From a checkpoint of a small mixture-of-experts model trained on Wikipedia.
Size: 13 layers, width 160, vocabulary 8192, 51.7M parameters.
Experts: 256 experts in each of 12 layers, 6 picks a token, a softmax router, a shared expert of 64 neurons.
Training: 387M tokens, 5907 steps.
Below are experts of layer 9 (counted from 0) of a mixture-of-experts language model. Rows are named router (the router's row for the expert), gate (a neuron's input weights, with its number), up (a neuron's input weights, with its number), down (a neuron's output weights, with its number) and show model dimensions 0-159. Each number is 200 + 40 x the weight over its row's rms, rounded and kept within 0 to 999.
After each expert's rows: "mostly gets" lists some tokens that are sent to it at least half of the time. This comes from a sample of Wikipedia text that the model never trained on.

# expert 83
router,286,163,255,215,261,227,190,139,163,194,247,207,266,183,163,244,202,189,186,165,241,218,153,206,178,160,216,204,273,165,174,207,211,210,206,130,232,200,173,134,206,134,170,190,248,199,232,232,194,215,174,184,199,237,284,142,166,166,205,211,224,138,239,186,172,166,206,122,180,185,264,179,194,208,205,221,230,226,299,152,217,211,239,141,189,113,186,148,159,307,200,242,240,187,231,172,202,169,209,192,176,142,279,236,194,182,222,302,220,162,213,248,156,158,208,138,273,221,186,155,158,236,206,223,192,146,210,196,177,109,146,162,209,176,169,226,274,233,195,223,275,207,225,187,140,187,170,189,208,131,173,218,245,166,264,213,218,225,149,147
gate0,200,196,159,196,249,235,199,150,209,242,124,198,200,272,172,229,150,295,152,180,265,176,160,241,147,192,155,257,203,190,282,170,199,244,257,207,187,208,200,215,237,188,264,291,170,252,232,280,169,145,102,306,259,185,227,222,185,157,230,239,143,181,247,264,213,226,288,174,231,206,190,213,139,191,208,218,230,253,167,231,188,252,284,176,209,190,182,198,201,175,206,254,195,209,127,172,214,244,169,209,188,146,170,189,224,224,154,164,225,214,199,208,177,158,186,175,247,166,213,204,106,196,221,221,247,179,209,197,187,226,173,240,202,150,181,182,144,238,237,257,194,158,232,219,162,152,166,210,168,222,206,170,194,291,206,149,187,235,183,297
up0,218,164,238,177,151,234,232,202,248,214,262,190,167,202,243,185,246,236,260,266,158,166,242,175,200,232,243,178,234,147,199,221,217,179,157,206,224,162,170,164,158,216,98,179,231,179,186,174,225,258,251,94,149,199,167,184,245,283,198,177,222,191,158,182,182,152,123,141,129,192,187,192,226,217,249,211,132,171,240,210,254,170,228,162,144,146,235,197,227,268,181,212,207,244,235,210,186,268,221,129,209,227,231,229,225,169,226,232,176,198,162,114,196,158,254,186,180,251,291,186,260,181,128,195,167,268,180,172,192,217,181,134,184,237,182,212,237,210,121,159,258,190,228,175,190,242,231,165,208,197,225,166,292,185,283,234,268,208,203,235
down0,193,241,247,267,178,242,249,169,193,217,222,206,103,133,165,168,217,215,164,182,245,225,224,238,205,124,223,198,261,199,193,254,206,228,240,229,196,171,189,115,188,262,194,255,184,170,149,240,163,166,241,245,150,148,213,129,238,224,233,127,189,175,175,132,206,180,141,211,200,177,187,139,232,215,175,203,177,172,202,216,198,146,179,174,196,121,185,235,230,247,190,140,196,271,176,233,214,203,211,176,173,127,195,210,185,210,275,303,267,251,196,175,164,165,152,162,203,149,172,184,212,200,208,202,246,208,194,265,185,94,225,183,183,214,203,238,295,247,229,227,181,242,214,167,137,205,128,240,250,93,168,203,212,247,237,150,214,157,226,205
mostly gets: "small ", "large ", "different ", "great ", "significant ", "long "

# expert 103
router,180,270,157,183,195,234,124,217,237,143,147,235,231,142,188,203,215,178,225,220,112,148,146,255,242,190,181,251,182,184,245,202,161,178,170,185,163,207,201,203,181,188,239,190,135,152,148,232,130,215,219,238,213,180,164,279,198,205,221,166,218,187,131,111,213,211,220,237,159,215,197,222,251,249,259,235,221,132,124,243,183,246,220,191,187,224,238,265,253,149,255,234,224,217,150,217,171,186,219,250,189,313,188,220,244,136,219,118,235,199,183,209,218,171,205,185,183,242,263,247,254,226,206,190,225,141,197,172,195,182,166,137,245,192,244,215,246,212,170,178,146,228,105,245,183,147,229,199,183,235,172,218,259,173,91,159,143,210,180,218
gate0,189,223,190,136,244,175,199,184,138,182,169,237,228,194,167,277,275,152,181,192,200,164,182,261,227,224,135,178,259,179,200,171,238,161,134,235,221,153,204,188,211,241,167,213,201,260,140,224,248,207,237,209,225,127,217,223,220,159,249,193,238,135,185,184,214,210,139,171,193,295,189,232,222,124,263,162,215,192,175,199,175,188,193,183,238,208,229,247,238,129,223,201,230,213,200,259,192,192,214,298,155,193,139,184,199,213,257,106,132,252,234,224,99,227,173,175,183,290,180,278,221,147,177,275,214,294,223,199,140,234,273,186,173,159,233,209,123,224,191,214,197,194,203,247,216,248,244,220,199,218,247,187,161,171,224,205,218,222,194,259
up0,248,171,130,195,236,151,201,109,250,225,196,233,254,204,165,231,272,243,172,265,175,247,130,235,159,208,211,204,249,150,99,246,182,103,173,205,207,163,223,220,152,192,203,213,192,226,149,219,162,169,222,118,189,212,246,257,210,165,231,153,146,178,211,216,150,120,214,209,168,242,171,144,146,198,203,215,177,194,217,246,145,249,179,239,210,161,167,175,156,136,279,162,225,167,132,273,142,219,283,187,178,174,243,268,153,178,186,108,200,186,152,209,147,223,215,126,196,213,241,156,146,206,167,170,165,230,230,234,227,203,184,236,184,193,208,209,174,213,147,136,256,224,228,185,244,192,237,222,188,243,144,191,199,195,252,155,216,224,235,174
down0,140,193,173,178,167,161,217,232,188,186,239,186,176,231,210,138,204,217,162,241,153,128,207,163,198,192,243,171,221,285,157,241,173,168,178,219,168,185,250,237,175,156,215,187,287,153,153,158,273,271,164,202,181,195,237,170,221,222,291,168,223,267,194,255,184,198,241,241,184,219,174,203,224,218,266,136,122,186,214,248,68,149,239,237,242,185,233,175,170,197,204,226,142,238,168,155,199,231,201,122,240,191,260,176,246,167,168,252,189,261,189,192,244,136,142,103,197,190,172,189,201,179,184,209,197,200,137,235,231,208,219,146,197,213,248,187,122,230,247,203,196,265,247,174,192,201,257,193,181,226,193,234,217,199,224,248,171,162,92,161
mostly gets: "Nik", "uk", "osh", "ek", "Nich", "ok"

# expert 87
router,160,204,178,192,176,234,146,227,256,138,150,154,228,164,279,201,267,183,143,168,181,157,164,219,224,181,200,251,175,219,165,221,163,195,146,282,203,204,189,156,204,188,201,232,210,219,234,222,208,157,124,125,131,187,191,229,233,169,122,150,244,225,169,163,197,163,227,217,251,141,143,177,191,247,273,157,149,130,173,183,176,255,228,271,164,272,197,280,177,256,244,267,232,168,175,225,205,204,205,199,165,244,229,201,247,129,200,128,224,254,231,184,179,172,234,146,160,246,202,266,244,222,179,212,195,234,122,143,196,185,192,173,232,127,177,198,161,173,193,169,248,173,178,209,300,189,236,257,176,178,186,243,225,181,153,238,177,240,161,139
gate0,162,188,174,211,172,157,227,214,186,171,260,187,131,196,246,206,249,219,136,219,210,175,177,241,87,110,278,227,160,150,234,172,193,198,157,213,192,257,156,188,174,230,225,180,216,243,189,259,243,173,183,266,263,273,225,248,185,186,206,190,210,160,204,135,182,200,156,204,199,216,179,206,184,163,221,258,139,169,250,216,147,218,208,194,102,160,177,260,192,197,219,174,235,189,232,232,207,196,274,171,191,165,236,176,233,174,178,207,260,198,180,120,149,176,143,243,203,148,158,192,180,179,172,259,181,234,178,261,270,191,193,246,290,108,152,244,234,179,161,253,255,253,202,280,277,225,184,171,242,243,186,207,218,188,140,183,191,142,232,237
up0,185,267,190,201,228,218,188,169,158,170,211,158,213,160,215,252,266,148,194,181,157,219,158,187,235,95,223,140,175,209,259,198,147,231,201,209,173,125,262,174,260,194,177,176,169,197,225,229,185,210,107,238,254,141,181,250,205,258,160,219,283,215,195,245,165,160,153,239,145,183,171,290,203,224,228,234,154,158,231,205,234,184,240,243,207,159,177,189,234,216,220,139,135,301,224,184,200,274,206,125,189,177,251,197,178,206,195,163,259,109,244,203,179,178,194,199,223,168,116,144,140,221,157,211,219,199,125,112,230,176,163,227,226,193,207,250,228,211,166,200,171,213,190,217,189,186,234,183,267,174,145,196,185,121,257,264,210,183,190,220
down0,258,152,234,205,204,191,214,278,216,219,230,197,170,184,233,276,222,185,216,247,202,259,236,243,195,211,197,157,186,247,183,211,261,170,194,246,132,256,245,170,266,245,186,219,209,212,205,216,250,165,226,169,243,214,265,170,229,182,211,207,243,167,200,140,232,214,181,213,171,152,216,228,138,143,143,229,109,272,212,190,208,202,245,212,165,259,220,177,136,243,200,202,182,174,126,212,183,244,204,131,218,165,185,163,124,157,188,200,119,190,128,207,230,197,202,116,301,179,202,210,224,75,173,191,177,222,214,253,227,181,189,195,249,241,198,216,166,259,199,232,138,239,248,251,203,151,229,156,125,145,231,177,196,269,268,255,190,152,223,210
mostly gets: "Whit", "Pow", "Well", "idd", "ool", "atch"

# expert 144
router,160,224,159,254,176,207,193,178,195,142,224,293,284,198,210,168,174,259,223,283,232,212,121,193,275,210,188,165,239,202,168,219,216,197,139,240,184,169,204,226,181,278,157,214,225,234,216,194,167,148,122,124,220,226,161,230,243,242,232,197,241,269,125,146,232,232,236,187,196,235,191,151,165,258,244,173,217,175,170,198,150,258,213,188,140,195,218,260,212,224,195,293,243,163,207,243,156,140,158,241,207,218,178,290,254,164,198,175,182,209,198,146,184,149,250,247,169,189,265,208,257,197,189,216,181,203,199,168,146,192,143,192,184,198,177,187,247,189,180,150,163,145,127,244,218,282,267,231,179,213,189,242,274,188,169,199,156,215,164,143
gate0,166,230,217,181,238,190,155,168,225,196,187,221,129,199,222,243,178,209,223,267,187,191,204,238,280,139,234,147,314,198,94,257,223,157,208,222,188,196,168,179,167,309,216,182,231,174,196,226,261,167,134,123,168,209,212,131,190,151,182,226,225,183,174,184,183,227,166,180,220,178,211,189,228,204,239,211,141,137,196,166,208,151,245,200,222,166,180,213,229,196,198,203,157,115,279,242,278,142,197,146,199,119,199,194,137,180,227,192,264,176,186,194,181,159,254,270,234,256,170,243,145,193,181,253,173,185,230,202,234,214,248,126,244,192,201,208,204,126,179,184,238,190,148,305,140,172,186,217,170,196,230,202,255,146,153,213,251,208,201,220
up0,187,252,237,200,233,215,166,184,145,264,138,199,130,208,262,202,178,222,171,167,165,192,225,233,189,187,195,311,196,194,240,178,169,227,192,132,196,266,204,219,224,218,155,236,175,198,130,217,280,159,119,213,125,176,276,130,194,185,218,110,155,178,158,247,130,203,185,217,256,219,214,188,212,213,200,248,195,157,213,289,213,199,219,139,248,153,159,257,291,131,145,196,245,198,192,121,217,211,182,174,226,238,220,209,207,146,187,217,191,235,231,239,174,196,155,184,171,171,267,257,247,172,244,234,203,167,204,181,159,257,150,179,217,197,184,225,168,255,253,154,236,153,180,235,161,221,170,205,181,185,215,179,111,152,179,277,167,202,142,160
down0,184,214,213,163,226,256,181,261,252,216,186,182,273,129,152,213,212,209,253,88,189,233,195,191,184,236,183,212,172,199,188,115,135,241,152,241,271,219,155,208,277,173,199,227,226,189,180,200,229,222,202,238,236,212,178,189,160,260,176,162,137,163,245,248,223,192,166,218,130,275,222,145,217,232,295,190,195,181,214,163,220,194,148,212,190,249,212,206,147,189,268,257,99,186,181,202,222,242,183,260,206,191,178,156,207,166,229,178,166,221,242,205,182,140,157,225,193,182,214,174,284,129,241,225,249,178,180,217,249,174,195,243,213,235,262,208,201,150,184,159,176,279,194,230,252,192,211,258,221,162,117,203,160,239,235,144,255,202,305,195
mostly gets: "Vienn", "Rom", "Bud", "Naz", "Sud", "imb"

# expert 243
router,179,224,155,235,266,222,188,229,180,181,207,236,201,170,208,180,258,202,139,239,157,242,198,264,150,204,167,201,167,174,199,172,155,220,214,186,138,277,186,253,251,228,148,158,182,248,211,211,198,160,213,232,164,282,208,270,224,215,222,219,198,221,210,241,183,164,235,155,252,240,198,158,304,175,236,222,194,237,151,107,211,248,206,231,246,217,178,186,242,118,188,202,190,187,221,243,150,156,199,280,212,200,151,182,169,203,282,166,175,167,191,200,206,201,233,140,156,149,259,157,292,183,190,221,205,215,198,267,144,181,269,191,244,236,225,210,140,204,81,275,133,182,181,223,136,185,169,210,207,217,170,234,125,183,158,248,141,188,159,249
gate0,223,226,166,169,185,229,193,248,208,179,178,201,174,188,191,160,230,129,193,233,233,298,199,120,252,212,224,245,147,243,199,289,236,149,166,149,200,235,222,244,205,203,148,165,151,163,228,256,187,188,128,154,152,178,157,182,278,180,195,253,152,155,158,235,262,248,230,191,264,204,110,201,157,211,239,231,207,216,210,193,166,236,210,239,183,153,269,228,247,254,169,243,253,251,186,193,189,214,211,155,186,190,245,168,186,228,201,203,274,193,242,169,201,158,211,234,194,230,201,98,198,271,188,200,223,171,154,166,227,177,208,226,166,244,164,121,151,208,213,289,238,207,137,284,193,176,134,206,243,188,300,213,156,227,221,211,178,129,201,214
up0,173,211,255,178,268,203,176,170,245,241,193,222,169,114,211,149,238,197,210,149,257,235,222,176,223,204,188,253,194,258,161,245,232,129,188,218,198,266,205,238,191,156,176,214,186,131,178,248,224,167,139,187,212,180,209,180,205,113,178,215,188,230,214,225,193,191,206,209,234,181,177,234,182,194,247,224,215,238,225,183,115,276,217,142,244,229,210,209,159,289,164,209,203,257,165,132,149,171,203,172,155,198,225,155,248,271,203,214,308,190,263,143,210,196,206,116,144,218,260,72,210,256,171,177,175,174,131,266,187,240,199,210,227,229,269,146,157,195,155,202,218,190,160,227,259,245,151,232,269,207,168,158,190,237,203,191,205,185,140,214
down0,248,144,204,187,149,230,185,172,222,182,218,171,181,221,216,136,137,124,231,231,247,207,240,224,153,141,244,215,165,262,203,323,163,200,184,204,217,156,196,244,202,143,148,238,207,184,203,198,236,137,246,177,164,220,194,211,226,120,202,269,163,165,201,137,168,279,280,223,217,201,249,226,196,181,173,176,228,243,209,182,132,231,281,253,129,208,212,291,176,112,227,184,129,215,183,146,211,258,225,234,181,176,140,160,210,298,249,149,237,233,186,177,199,215,204,198,258,240,222,187,219,186,219,228,129,179,214,208,144,204,153,212,207,189,224,135,173,229,239,209,217,231,250,194,168,186,197,208,186,243,201,191,183,259,166,198,281,121,217,147
mostly gets: "has ", "Binomial ", "Website", "had ", "having ", "have "